Weights of a small mixture-of-experts language model, trained from scratch on English Wikipedia.
Experts: 128 experts in each of 10 layers, 128 squared ReLU neurons an expert, 2 picks a token, a softmax router, a shared expert of 256 neurons.
Training: a variant of Adam for the experts, 680M tokens.
Below are experts of layer 5 (counted from 0) of a mixture-of-experts language model. Rows are named up (a neuron's input weights, with its number) and show model dimensions 0-127. Each number is 500 + 50 x the weight over its row's rms, rounded and kept within 0 to 999. Numbers have three digits each.
Before each expert's rows: a language model's description of what the expert responds to. This comes from a sample of Wikipedia text that the model never trained on.

# expert 32
Description: First letter or short first piece of a split word in prose, mostly s or S, e.g. s(ought), s(ending), re-fl(oated), prot(esting).
up2:374449549491465547434492512497480407488412445476521537475536517571450515457464580565484465447427379509507512505489526472534533467551519468428608490519398471435450574497459547491504453537535444403571478455560570476421531526444430531466463478518513465477545505458616492586434479547348496489473454494432519488471474534598499474573508482515485483497626508481429508493472506532486444484538
up3:567469501517544444539539529583571506395483447534517499434530452516498546413505516528505512476456492537564441540505472425379406512524494537430589539455496438496513443490405508544476472589476510510483581524509308443455562525405454538473491518495460485452427511482485524371438498480468513406554447502469500556584518453458554426498529450473419494561507520441472438528484481478508515555543
up4:505560504551521425501433548458487567480506461383513526602405495467463484543507338540513479562445542496436514442453515513484556442576418568491445476529496511507477570514538531444488552503425515530510495471557437507599442475494545483522442561479430468512481565408399460471484487560522571452476523494467430434524488506438482542487522572449472625470509582503397468567431455518509420522485
up5:520487496457491506442520393444454472499519488447451517597520495571543386526559499646522472552458501517566471508458561462501555461574437494597587496513492517449483575530488443471491516431521527406522523546476585500454466462429530531508533525378482519500562489547413522478466560531557621509516416476572465476603559563506441561455452490540538510526532495470426504532432412515411480514478
up6:506476562545470513501481584433445537465594505483559493460543437554555506483393457550422480435417497556602448509535452463496493514468468556408540462579490488469520523525473517502535500521470440468513573536520412417459504509444548496537552452489496563628497558527410463440464427479423505526537412437447435488482450413382509505476494463537513554622554467428417474512493530449434491544478
up7:524448480484528605628460492405505525529509424381477550538563481596451465498430467490524480442485556503469476480496462446489580506542359539517495563465500556400493508566517584486548535558552423548633475472606479454507560505486461515506461507532485421498472469456478483538519490586497516518551546483506539481467462492393510635505541501550540606520496464564516485592497490507509509538531
up8:404495498623530357409551480474490478434491432410471567526445497394494461526581439496474490437454567556417466502487490470514486510561499477456520608507491585507479534455509505383555459505547505469440504541504439525560424482480450513411427448572480574530435493453438526472444427509533473452453548495392439481449465539465542596486518566537534538470473481495470523555462481560516491552477
up9:468542500484479496506442448530491511448563407468474467522657613634475512533493475464501439408364454383521506452429544522512563619529498510478483611522502534561509556588468488457526527543441507528483450430527539452535532480432486498512463436571482605478523575487456531386487474522512531530495501488490504536532516497452575517539478425455468547483481588468455448518485442542538493499450
up10:517527470528573419423522386458495528410611517397484563537485545661545528548590456521437469489543535508526465450402490516525501513531520530552469566530414509467429424566508476441561526527496561468529529442539507461499502490498461563470466425489456587446492374502509514450515492434516521456473538469482493462494470493437512557507477495556511503512458431537616487497509458580482634436532
up11:495540476521449425395535471479533419455602547505465551483519516511431474555629480578480523477407625517474513454419507399407445464592580525458504602551454508537578497524569543448492439538494489469424449533482521444489491489415470559453473437444499504504524470451553545485514507500437427482467547495529437511585491521527561619527429453561574493548538457473492473470521476547472480466547
up12:515548587515580433475505580477418493485464462483487554532535585487461518480458518478517518517433445428541470513549545552469581521460468484498445501490486505482560478571514484470548534512551467543473611503533485551481543571440463566529640512518509511511504563565453496516556426419568500513487432417427456531558480512339599577503457570526514518426467512538446439557413520377444481463462
up13:358572440466465456438438431514432484452576560552453423534502513518454543547517487513471499518465402503546539555524487473500473537511517515672562463499425582533557488465491514452518546476438547585455555479530441521482515525444524468432500456577515530512520540522533440551392421515451483497388582524483430480405504491539449606482551453469475514515497535488442513521444540505474381470481
up14:387528429498430559536465519465513509493487461450517396485594579477441431508581509537423503446384484505547550445506539434428489395539535515509552503466475569484489419468463532489480504462436467509468411525561460496502546557498543537488463526567533545580579489558470448508439491465463491435477506533462388557504481550546465519465538476535497592527514477474456411468410524627451466399568
up15:473550494490553576472501492512473400576427494485488461485405481449512560463536523469397481533517426439537482504568380457473542478566491508574532521526390467484582550441527537468538519533457451559439531471516502474490488480482489470461402572466520445483425507547461407435378516525427550492531551466505526547515539533470460555405540505541570558434482453529437420563533493591465428617485
up16:533502450451473551415448499540562498459565446497428560530547547514452444446553501483474535450415485459500476532596479581608463339455573486558510460525519445491460489556581550505495478515438531480545532494554510493527450581445370484536525482576440506496493541511500531595493491521523471554467579488488441432517505594524504463447510466513443496627446474389490461511430467494511414417475
up17:441450472503473431450589465489405459432534480457465459578515445543448552442465544508482431508497531457476511615451425419440492557491478470471519566555513470531445444510403446509551499479459577532496536433467453494367475452436530505406562470425545591512471547475450482481499368504486508540566502536470495499512459488429467502460615486470510492593467452513496537562422500573403570462497
up18:475463528428528532462539545532518454491499502484437464560528489494468507410444534479486446488534524524526481494515427477560518549422473375411587641496457443461475528498456525490494523496490488506533583400583444523507501528382469401504552522498453530498485633440421442406589456466421530568535546468473547591546463440430466505494610434475477549541524516485551475519493551448518477431494
up19:498499509518410458534453483533488537506479546426529499518428540523567564514584528461508462497498475444533499453498452497520462524563655496464559447538436488419476530553504515524546505524566475507498598517494469483522464462460567441540556559492450592521441476435501553516531457584475451444482512479425503423500470379506508412611598474530600466555485507555486513522496438543502356618425
up20:451506445493573536464499522481470485484429482550458550496553507492488507463465548433418594579470508450523525505685445507403512452520445502573528573468475491522488474406533558545523381526505524506424491439496456493502488443410371462418456487470482472505421466454437516529459479497489583509456477516487451622546501548500414545513508398516551533528523589475457552451490516506529466466599
up21:426544473545503493529429446498481472521524459554540421516536556465462533462431524436508527497486522467553502438486513384441545392463488541572469565502528433485396443562490361529542492435493522531507476434514540466528478513485493509418452470402486476480433504549495447597516529445456442511505477595537434447449503490521572566507562411503482545582460546616500505475384587447490504480597
up22:473478522465571483552580532465474453484461478539503461515541533456560579488454462513512492457533484570557511488467489376485511463512500547462604550460483430466528412497629481546423480425515493454544567594499525516512520454484540486568471410445482438547494508418416520369477473526488427445538454439480587530566434380503466522567508506491453532578541413469464573483512577426546465561482
up23:529509571457485519383448558493492544450535512473559484538442541443504459466520457578449514443471578520548599509532432467488440328445523528514474493492493570482431471429496498475469447487415431480470455540587514477467439478442484477518521541546535480573587504449484402488409488526542462475510403517488417500557488522575525482515486436573502587624596479487501446545444451539537554544459
up24:458527502464545455435522436456526490464488591528530453485478551508519542545599517511439504443535539546491447523499553504475525432540414423524513384519450521512587562465535508506491477463560395511460540582529372515476493482404518512433571536472498503588535398570509561523568443533514434476446581493416417493395483504457563534446518421483484533531558620494483556483414553460449505501485
up25:543569593564427535436512501542516482470501493443426434527430521489529426625510415527522567446430577481514475464462473507539447449484522539526462479408420579473425529587484489470520521515415428479512465456583512545399455460448508550421609471539468460493621516570501509507471502482478530467448500466542498429542488518527545554451442487489507571436562448429424487527426575482526520504410
up26:542471540589576499541611597483483503492573452491505555508556506557494508486467558481506588454350561546506436569457479489382545472604438524435436539497526526558493423482519565524478488475462565461463467490424412473468547493457372567466565544474455525517418466475511549442519450568505484406517504490521478516564462442426568528490494447451464412485530540479463473537411487503533524447510
up27:553453448490530547534407429472494437456473470478513447631498527489493452496575545517511504442447583457511536475407448416430495433427543493519553495491458539420556542453503512439451511566461471494427507590497591463462412546482480434495581511582479488545516528407503516514470518567469473456464518512365454487564491498502490391464537462508499532525457504526408450450450530622534613487520
up28:481594466427572522545516509497558446439501523489468474530502558490452468480501519463499497450477469565569527488428557394456429521506489353510551540484534461480497499438462505450426540518455399486442523475582493643535468484411503538479537402404439512453577472459412535423494458512482483559503454547429473576514536464516469536597548414458552463557534541547468569519483487479491466382507
up29:527514533505534448454490497464480550503554498476511517554435520601615586513523449528483487386511505518526441508504575482512521388449511488545520504531547472488425552625523472415548488523455463478546577566471482433420439481474626532551586521490538566578510450516433515470445545469563477516437488518544513540553477454472577427521516522607496556602552406587532547504440482506523578544473
up30:529578555569502433441448479460576533395599496450552528511543436457544454566484517465448506509429560571549474483463511455497480422540616454493564482621482489527530529594546534603505478469503474459505468419626443519427592458494522538488519478452488505493481483491564515452518508578473494474459467442502513496531565504464513529547546531603539584574435475444441406530517428440467536570491
up31:489463408470505542407508426554467588451550466451517558568551479557471521465414523567450498435421413559506521508527540540647502539455512466564496570454532508512453549486461514394492525536565476624533590468509431420474470494413471584502487425562441556531508517548476549527533484497484484566602535512545436548461525548492464561576478424515518536528531464515453515533509419557507438504439
up32:505574427471515486479541492489470445608519589506582467533561552515478524436493586388507408501516557559584529396436505459545525491510481507516515563535409436516493546596492505527458507418446464480442482520554450500554512405363457469513553479469527515497495536448516561464612491464436415512475527626556530541495457483510520540431510448452509465529480543594526509469490508538413554428525
up33:495551564573478540465467499509393494438419482507468467533424560463491477489480534398551524472447555492548496509549455508461530504482521494460478509432443537467483586570450566513545549478562371510463563461518557472443518492439414641498607577465433489487554560619535450467467442480542521472493443517454541482547528520441505547424521465535455496511539477476407433480389625480518519487463
up34:505526549525436552363400460503467438449592514487605423510528416486532470415488577546490522359505532495532546517558440402478535528512500423431497528484575464466427462504513498578585487456403464426500578456485478414545469576499537550518476522498506462531407564412472444478435479487512593511501440495462493473498503487519512535506465493487535567544546551494484490518427462536603534558532
up35:458509540546527597410530489475462470439475463514526536516608498502479469501527533490519526515493440558437529558404406472542539534587527510450489525511479517378381616565475450488394531496517508387471466531415489502557488525476529512526591441421488540407566577460558424539412480567480538530516489504496548524492476447510515464501538578572533407488588490519431492562478434525537483524555
up36:511549506522483454547542449468485463486347537474480490473426476492552496597577456510503508537562477572480458547471391570555534488599420481439493518526379568511502509536547504510484508515590478451528538584437450442460438527442488490530519499509522566531508522446503524419490418544579495531548549520489490428446511441528470544475554527488534556479541597542349498588483455552514575514388
up37:563478565559582462405527508510531483460527479508505546597501552556523566444541471462486408493486444519382490507450490518479453451482448578467487578555463460402495414530532472429477520491532437412553551410459473437508469498494480560529386497457536518501501471365489499496498447475535554457531592482399494471464507408532510511436447497507420490531552400606516454556503564505531585459485
up38:429475515502474518506497495439495427465489556507424532472433487561613454503515485558454532509457416651564495518428501434521483450480607471437500525531409524486506547515548491493449529469521484424583625548460525417492449533419513448622489438437491511545476508494459490455436451511511383477557522425468596516520563496537505482465572465496444494494532429493416528532526429473432522580454
up39:410455487434549519495533501433422545458471452540491506532484471411500428494522442520529532467447587523445548526477508522553531558566528485451449558428462510476442431455575490453551482563472564573427472483387499483457449502433462616418523473463504440461567504549412578525393513500510500423448487473560508513598440494537555497402461538556535511483476491517465525568494557421505607397520
up40:489497569488459487437437464475435464396577472521490445530446494507571409578539551497426474478531462517504490436445507458481466453516493551446516516500419502447485539510402542534472516551362395481532481536619458504462381543511483443502464495457507513556514575477531520616455462498539498426497517554437523572510399512520490443432485528563505517523525483561415481477575400523447580406520
up41:449557525580497459490415395512487509406515461508523537503506461509412552455549489537464513473513525518448492568518506454513444551527555447510471457534415546580501573430460531476446511444509392591510498443536423526521459583554450514494475581443453508560420497452581438472396447445424445488539549538433578430400505574552467520539553474492469538476578461469508446560427535553489462549577
up42:481472502499531555488509477508471483517411521498511501457576621446515547471516562514507518534440592467529507489432562520526538453572546541401428554564417538555524487470535602532574498453620442585583468516453454507525559524435384522384483608527504447405448483481512496524487452503469408506545544475518577488467499475525489424590465409554495499480544412462496539456515539465565526509522
up43:525467460605501581429408433523518452503532523440423537504525640570542436587536452551447494557450506578406483458498516500585514457604605530559509456465465502502545468497590539437554524514433553534407415405498463496438479497484445464518400485561508509451519448505460504449508526523466518452435569511527430470425543525461481444471483411486494497438550504471527511529482425572465483517456
up44:574584473567588530438482484483528452417506495506489476522380520468573454583471540425507517544509606466463498453447508499510465442561499437479425477483483606479497588506469534589530519448455558493468416580496395451513482483559393486554572566516478520456509532524574464475549488479503493454470469456457486398582501560593476495498494597511469460510510553499470559539528568437466509630542
up45:492484550496470484490551477537446448451526534485565447531498442501455503537465468428508487639483572551552449460489423561554485428518413446480484451535468412505462520474495484459512549578555544581548598516452522413560431422459536515499523487525420504515578651414540442416562438491508498476516537511477511514429508461416551517543566571504480541589594599467450458539532504507483567491537
up46:461592484549524418446507498596447452463540515482460543582521557522490525531494505537488424493477467548450527469410412516501468436523532506588460542552471449487507492479519433395461578504502381464509558448494563463622436541485487513590548447447477596540565461400507533516495475524570520436510536468519516511559570450458564549581494474512455555500517479601519467587535485613495478558413
up47:486475448564608472418460472493524444478478476449536550547430405455480557467526620500490462548496419484419499485563387417549549491539557483531499562416473517506483569504434499454493465514388602514442525493477493486517445532472601520430459541574519497461533444507508470520440440473403535486406509515500478548560499520455451557517536575507576476482437390435519444544518454521567544574546
up48:589438505513583568486584528489566439477499509492531573478465582480501526609554485443528472538433527523456445476534554573489516536500498486402458566540439526498574519539591570578485460560537515414606475500439457490443555488444514502477459553479536587462420479479471569453473456503498537410449567385532562513479506483509480531400469519580470500500504424580508423569496435509555509417442
up49:584470525573474551446468463449549483518637459468592529513471479462443507497469508473384465527452470547437443500525524498510539523498490424538460515505475512552433476587559550565523460486396543429469449431476410423468535455468465523483542628514459616538463461581505479542474377478468521434437576494552351514500478502533438527505555480499523447479453497527527448481528420483513441490530
up50:466451502472476493490458469460496447397567468460571559423566560557505460539546545550484545436458456575486464486532448527483545505474549380420396505483537482592407491459475529493564452456489515503517505451505414488397499549499579526425491519521520517553425375559518566452475437364384537577555498460549405496506515475539463522528498434568521466487502466535511482494479523495466532550411
up51:524553589528502423460483560450579539365614438438515610444446458483524562547409490443484523482497517507496432461430540490527493426386547500537471506543541516528559574475472469507511483540491505534525572517559461428568551512421435530502587483543471507508520473539564609565488535502461499552470545517435570475422460500409581516604552434475474495483510547512548543554528521420460504442492
up52:443468482588491559345475438511440437471461510458453454554458475504444528524523502575464505441436478487498488564506516496512494500510555509487514537542379593474548534554477485412532526511468472563444607444568466454440422492431620426482553484510535533419543499543534484434500480518381493427471519480552539497414489578412473553502487513459484513472562484574411513527538492592451414532485